{
  "activation": "swiglu",
  "routed_scale": 2.45,
  "norm_eps": 1e-06,
  "tie_embeddings": false,
  "steps": 9977
}
Below are experts of layer 14 (counted from 0) of a mixture-of-experts language model. Rows are named router (the router's row for the expert), gate (a neuron's input weights, with its number), up (a neuron's input weights, with its number), down (a neuron's output weights, with its number) and show model dimensions 80-159. Each number is 128 + 24 x the weight over its row's rms, rounded and kept within 0 to 255. Numbers have three digits each.
Before each expert's rows: a language model's description of what the expert responds to. This comes from a sample of Wikipedia text that the model never trained on.

# expert 26
First digits of years, dates and chart names, like 1 in 1998 or 3 in 31, plus number words such as one, four, single.
router:091103116146131144137137171079146139141142143102167126146137121105104126188118101117110083149086120179172131102167165122159136128126161142144094109092158143163146147090166076139107102119132113125124133126149162128096142129123139114083116126
gate0:141125113165124140139134149120118151116142116160148065115130149106129132107137115120143145124088114141057160121188117136126155125153175115135087129123079108094154124094116176124138138116158125136135161133147131111083136127121111170136122129
up0:083147136110121151155118155113132155140139181110105157126099079144153157116086129096108115115123162130128084145140116147143137123130111110116155100129124104162173114112116106100092140145097121111102147177128118121130121111108129084138120185
down0:121094160135135140137063153105121149136134149144107125088125128110140175097127147128142111106149126114110154130127132169117124114116111130127180102117108132107113149129126105162133135089126114134117187138098122150197082181099140102124125152

# expert 14
Verbs and pronouns in biographies of coaches and players, like was, he, appointed, graduated, elected, scout, assistant.
router:164103171149127140099087079145100135108142115119178108103134160079111143156137188143122123085144120115123141099138107159107128132125152130131140145138147147117131092131135123134111128130142144129138085072165087140102130159129120131147166116
gate0:090137128083159154176167143082132147097112111130113161155130162125113176148133088123135123093133148059140132129125146138190161155142143125117118109098117112179091141102103134141156131118130115101115140102120173157098150090165149167151093133
up0:125116113133115130135142130146128136145107126091108084142098136134143086155198112146119146145166138110130113140115129129107163115100154115113136144138103078137146127105099084181157156149112153106137121107124151148118147133099112120161109139
down0:123115123135129122110102140167111123116097132120140103143145156132113162147080170121155092143125098086114182142109105139138136179130080117134127084118100126142130113118140132159117115153135122121135142127117132102109093173134098096144098092

# expert 13
Digits inside numbers, years, scores and statistics, and spelled-out quantities such as three, four, million, few, many.
router:100135144141107130129123164101138141112162168109130112135111126179095111159125173093099094127138139142140137072149123138156127138100140112148105122099089117144113141126129139135130118123108172188133105125094101123149131157145154120082112135
gate0:108124094155141142166066103186123141110131137193103145150163135129173114119101120144113127132125135092149103093094111133151147111102175076149116105142108110155110149132144115079125135144143138106133133115142109125096098143125137127129116124
up0:132150142133104102122152138071149139128140160147084161120156164157123131101142144098125129097163153180180151149122106099134149119105090082149120136122110109105102101141108095119148127162111156148138113160147144129116110152123098125140109116
down0:147136104134098079078105172120107152137131150151127128202117143101114110128155111131135139148113124135132105150144117113132135152096102141079119133121117111098129076136118154115130152144125132093136131109116142109093142094123109071073090126

# expert 17
Inner syllables of words and proper names, often European places or institutions, such as er in Werke, War in Wartburg, Bir, Cal.
router:141129101094150120144082080129098151191131111113176140095175122140142145152123111107126135123112108128114156081128132097122147094125167142139088149158129143085162122111130147090131107113147105122130127133140117110164090119120108145106123120
gate0:150153118125173118117093110138139152139125126122095116156172151120144177136109154152138102152123116134150150127176158152137070113117113135142111152118146110121094129088144156110166164131143110117096086157105098138143137103132113137090165123
up0:130167089070114119166150133127154127108112129123151149122146146172148143143102139100163151169138156129100112102125126098127127102124152109169100131143098129144151119167103097117128121107155135140104101153125092129107108160158148113122114150
down0:134118125133162127070134145135091129133133123133123113113112133116136129100107140106078166135142157163151139102122111110088153113141139131170111090151121105143126127119140101169126188122124100117116136159148086106170116146120068143126141121

# expert 32
Job titles, ranks and bodies in biographies (Minister, politician, footballer, Professor of Physics, Council, General), often after was a or a comma.
router:117131122120092121130120109178136113146099134159182158120156091115127141138119201146132140102072108082117080119097133167160118164177161140147118151086124139184130091174133133145132128116096090136101153113154120154102137124156115145148141134
gate0:131131150125108135125108127121122087145124119157094132089086138124138116111135155119108122136136111121123123121070130138118122127144147154103118117108103136127127149132161141088117144086130089148159113147137161110147121148144139130145096148
up0:150155143130134162125106152150141156172148146150072145105148152117085156101149105104137130123117101157107144097113117174165126140141099157142080138208196144153118125120097122139127119162181114148058170110140109143158142112123124140166116104
down0:144142156125144142101146110146116123117149129114151109171124139155172140100163150160127125135124143169116134088131146157154120141165089131162171100151171153158126127143109119156119117162173153074123137113159127130174144097115159121101143127

# expert 44
Line-initial dashes in infobox lists, table pipes, spaces before coordinates, and common first names like John, Charles, Robert.
router:138121117132146086103183139159133148088104131199122149159093099147159124106103120116069086121132172128117126171102129151090145111108113162143050146120114118153111122141159123159119129112124149136133111155123142142121176113120151112102111135
gate0:105157138155104132089120123124125117144112091135120113097138156146109123114164152129182119114143133101151133167146098112090137121110134147104130112136151175094115107102140080164139141136073086128121115141116107089113133154147134120150169117
up0:170126105114098109162139130125129109131116106102123087135140112131121147156170133103117131130177117098092136120120075150115128128125132152124098105157115176104133078096097151121144165130143159132140117136129094143191134126173134058094138142
down0:118138172095166146124133118145152136115138094104149154149148164113106131070105141111149153134155159106148119122182130127194161117112114103100137108103112132107170041148129105117134134130139156136120125127173079103131157104117170127114120096

# expert 2
Bytes of Japanese, Cyrillic and other non-Latin text, plus words in music chart tables such as Albums, Official, Heatseekers.
router:112130136113118136126136147151147078128146130141092156095133134123117095152091112074122109142125148138123104141112186097130140121123087091119152133146174090114132144127132164182155129195133115132102154125099137112121128146078131118128115135
gate0:107105142134157138103113175099113065145121088150129158109103140143159133182107139134128132125160161097151126116126109111154118140134079137135171144165108123104157135152094131158114120099099116121111101119116108087099155143140118091126139119
up0:094143104177145097106084123108107146152108145141157142141111142137183133098109150134096102136132124113140140128109122198110154080123081130097150114130102151108119125124116119158137091145137136124159128083142102138087115096156137134128119140
down0:123101122087091113135139112118125118136104121166158125129124099134144145138146107109139190101125122142125123087104086144122108159145134092130129092160094105107107121137156113111127113135127109086166134133108147104126104143180074117077133161

# expert 21
Unit and symbol tokens after numbers, such as km, %, ft, $, /mi2, plus LaTeX braces and sentence-final punctuation in statistical prose.
router:163147132084141093149113178128120124097152096145112174143141147150127139103119123071145115147132144123134154132149100137119128140095155133113176127152163149173114134101145111195127124119123113112108162125106140100144111120108114097127099140
gate0:119129127164084117114148127137118135147109109163106125100169122110089154121130143134118156110112150152160118143144130085106145168076141144148114170148101134113141125086136138131150118117143127148135167135117089173096163087146133133162122130
up0:093105145124142148124143131122166068121145105161151113125136126135132143133166099149126104109120142140132135134112117134150134138133138115094150134130119116143151110063137099095137134133179150141101095168129114114131149145106145153107141110
down0:174110095130148147098102167149123129142147148117138094116140125109122144095144127153123128143167098164142139140153118150187133146140165149106131080137149155138131139161119144114136104099129156133151149153141141094165136105123100126156128123

# expert 5
First pieces of words or abstract adjectives after the/of/and, such as social, political, anti, dis, imp, My in Myth.
router:103108137112155122154119142140103102174164138089110152118168138150115082129176158102151113123110122121105163139145108078151107133167140135127086153132137122153166109117135142099134122156114145096136134144157126126133092089151106141091092124
gate0:172159156176133121137121069100128154150143095076113105127154114139139168153110142159124139150111081127110170118107059135142098098088112149088115116121092105112130130136096115148127114136138110138156115129124134127094158106131100113139113100
up0:141133108141115173107118119136105087147131131132100105129124125127147089135127106109130137143096111157176140129102109122157145100121095074122152093137133134132150142145085131167170139130136131116108100116126131098149107154115132094157120152
down0:128106177116159127099133131142095128060076137085117138112124127138101101126136132072094118147148119146151122146093143110103175093131126119145099146125128070104111157138124136167135113188120091160106172137108110105126147180130138092134096104

# expert 6
Pieces of first names in sports draws and cast lists, like Robert, David, Sara, and kinship words such as father, brother.
router:109159119119110106138144122123125156128127133220112126104109146113126167130116108151111129061172138119121127167105144150136152125136125119119102127090130172112101168153106130126121124062158109169128084099133120126127127140109109150130173120
gate0:106175138111160130108122162138141127123125121136142073131111119119107109153077143139143101150164135162109131136144103120171138161093131154116151116127148116130150111083120146137137121157145119103082193174129127127151112059149156138117152040
up0:124143106112119129127128130155161112181133108103107078133122120160108136133126138167114123107111153131148119135124144125145113168127070156101124140123107140110086098123141130121153088107156119134106107177152060133152156143148102134146122098
down0:135125151133143074175081106091163111176115118130136128076125112148137131138119084121107154104153093118088126098122108125132175162148149139135157107153134107127133112130127099111114147128138137151145094130092118147122121121170104127115151137

# expert 16
Word pieces inside field labels of infobox lists (First holder, Completed, Architect, Place of birth), plus Latin-root stems like in-vent-ions, con-fig-uration.
router:149124142145141143131105094145126102139087117098129158098153121162115098159130157149173115082119120079110108073141107106126124120130131097083145091164137092140081099130131114132132101134116086094107129120128112087165088156088140141151136113
gate0:123144159120082113167111118117117129127163121159114095186114115147153134131145080099124133146149143125146120106125145128093154116109156144107137162092114149104153122126139135169159126096110145097148065100126178111111141137141153144138153115
up0:080124078162124117134173110137160124139143139177116130150118119116130158128143148146132101132129172080133139143119173123141135106105123138104098108107098114112103124138130154112143108106126132120144136112133130125123139134115107135117107149
down0:125099131111128131094140130139140124152120072137124149115136119153134139144166095138158080134148127105108114188107148105138140062101154139158157134121128097144084138115109123088152109146153176133160106068153141102105138118141134122136111116

# expert 37
Standalone spaces and leading digits of numbers in measurements, dates and infoboxes, plus $, £, minus and plus signs.
router:139120119111134101118156157085146116133107121105119142120108114116128093122130104118110101172114136142091090100164127152100131143155110107132115123102115157166136059118104112150116102072104097171100134102152174127113191098203153114125107141
gate0:185087175088104137117138127157101130169160147177128111123113177145134108089081093115131081118062098147080147113117148176145156119137107106157123137124103167139141127159120142162140130138103076170113142134116112130132148124112138149129101101
up0:115120137156123157130133145111154121092146082100108094124118138142129138124122060125087127103150125133131128132211114129138122146115166116139111124145133119157093107094118133129100170111128129144112164151139091175137151167161113104082139152
down0:162106118074144138127103107132116102165169121110115131095125130070104146180090112131109109108131141104121132152181092141181161151134139113186164130058104136101141167133126119158156127105139148114109140146160100134177096131105135135112151134

# expert 12
Pieces of words and names in film, song and character descriptions, near quotes; whole words like you, love, man, and first names like Charlie.
router:093146100157143137146102157075137134149154119130116157134117135106115119154122090125143164115148125125144128169097123119147132111135171115097117102109125126057105176108139146112139150118156109113098149123135107131135104130142135121077127099
gate0:127125145140135185139082147117146126147121122143120082117135098159164133127140119169126099139140139117128111125112113167122154136133142170105118126139139084094110144153156122134158166089141119122158141157152104125084118093107102098110153188
up0:126196121126095108125142137136112140160169125116137151130125150116082174150157145125103098078119115175111073151139115123149152143124127132165138157114125141142110101164139086134156109135133068115103148135130102134118105167088158116123133127
down0:170136110179143095106169156119093142124135110114126110132106165159127158147133074117106100128152153166107102121129143140173104147098145103122106127127129137103112096115095125145142126096133117133086104120106120124113123153132119139115125123

# expert 7
First syllable of non-English place or personal names after of, in or a comma, such as So(kołów), Yo(gyakarta), Na.
router:137158145111120082126096129104146122199154147162095063111082137140147099072145102109150108116152130128149160154116113125099133113115131125156146150117142164123108137107091126127117092155172155136164137156119121127180150141143127156139105132
gate55:112151149123129084150141123111106126140145126162140101155128120134133090123163134108103123118110113087101116133123107130144109129129110118149148217154128171106111126141196144145131122120153134114113090114133094103097114132119139146057139127
up55:151125117145098149134104121136125166120106126157168154168098153146102122108122060129138124128132134131128104141120095133166141136121110136146185120068098100130095171112155126115173136149126144111111146145121148189102128104084108135133147113
down55:094104105115135160093130158097118121131129107111143096110138139105114110135088150130158118123129092111082136172137126148149173113143168166176142115123123135150126171097096136121127112095082114112141155148147120132152116135115122122105189108

# expert 34
Final digits of years, month names, and city names after Location fields or commas, like June, 1991, Zagreb, Angeles.
router:097136122133166118121132108124149156118074134122122121139166135144155139129079151111105131124111131124156087123121160162121112126144138099102118120110118099071121100149121116179139119084108155145158147118129126126086101138096134088133124122
gate0:116129121133178135132128133132098153117120147135110143102142119126149127114130055120130136112144135098110138169112127122126160124124129153098141121156122120086133119137173109143095145122159171103112118131158148129140158129095114153147117107
up0:141141126130093128116101106156116135141122124108163100152084093119093181139087165147102137105151146159121123122117156116136116112162131141090149130114177138125150106120103142103160116107162119162113132120167099142102101147174145135141123118
down0:130144101132153083129124112118081135148114140074154157153105094145139148118131141144091122133113101123138149161131085133120119150099092082113108164134130116133148121163122096149132129127137148125113137147124143085111176105131109150140152116

# expert 33
Given names and surname pieces in sports tables and rosters, such as Michael, William, Smith, Ba in Baxter, Hard in Hardy.
router:141142122134114136120138142132130157126096141187120107100081136104147161113077116185134164077159133127148139136109105127140083133106138116102144131112084123083123177139129119105113119106124093159145114133099105151128146130099115138125146118
gate0:163140112135103121120123136138117117106155094113119148112135125131134120134110142079150142142180086109123168123146133110124154090100099174140133121107148179130149120128137129112124170112174122168132109134153187112141149129109122114083138113
up0:144142107145149127110101130118132112128097121142156149120088102125083138120050069217117108151103136120118095119119112171126133101162099116148119171125113135143142105137155095122114084150123155119143159119125096141116095041128163151135092119
down0:078159119100117141133140108148141169132163112139167134096118131167169118129144180160151163135137119125184101111106146126114104124150140121126127126132081124146155049120087135154117137128137118073124127141124132127121130130159133132160115111

# expert 35
Digits, dashes, spaces and line breaks inside stats tables of scores, records, dates and vote counts, such as 14–16.
router:137153138117092178099181145143150138148137159123156082106144123120093127139128142100106134169111115125094100124152144124148093129116138144133096103142160151163094043121119125129166157157105147154097177138145124109176150144156153098135134125
gate0:122160092114154130115128142140076135135115134131111134145120155113127092111113201122153144108189126115139109108114100117148103136136146112132135158117122107105116127147124143143131158158140140105105159147113145107128080143122146099126158109
up0:134153178113075141101185126140125150121126149142112110122129114127145115130127098144131149131157142125126134131130150074153147117134132140110155171109164132086113119096154124113141140103120121109132150099117135112130136141125132124174052150
down0:094138145136120121120113126115162121102151133139117099094124103129123120123083148126136110121129130153187136127130118122139199102120184085143115073120125105151106163125163161123153145079143136110090124136107142145119107142181076113105069138

# expert 15
Field labels and key nouns in infoboxes, list titles and club articles, such as Population, Area, Historic, Football, tournament.
router:116097129137146155148135113162152119086104124115115138117169144141128116129179180120173106136166124124101124099119120113137143126107126094111111129149099115162131082135143133161122116185124163119118097131123099115127123111096088133106091152
gate0:174123148164140142160111135139104094084081103078105143108158115109159151120135122153106095144140129090139145106146120114157114140119052125125156140156138115121153180166149136080088194108147131141171104129180096151085111123115114149147105102
up0:117188104129139077126120141159136149132189108138167135115110136149103166126089114146166112137131157107092131146125091157118163116150081100121142153103159125108132133137128160140138112178135147103109160097099065108104150121129112121110114079
down0:164155144161128153161112125168102136130104135126123177154152082138124111131070164105123151144143145138140102172108127099132163111164113083160132113144108141140152125101139147111142075112132097127141139107085121098176130140108094070115121109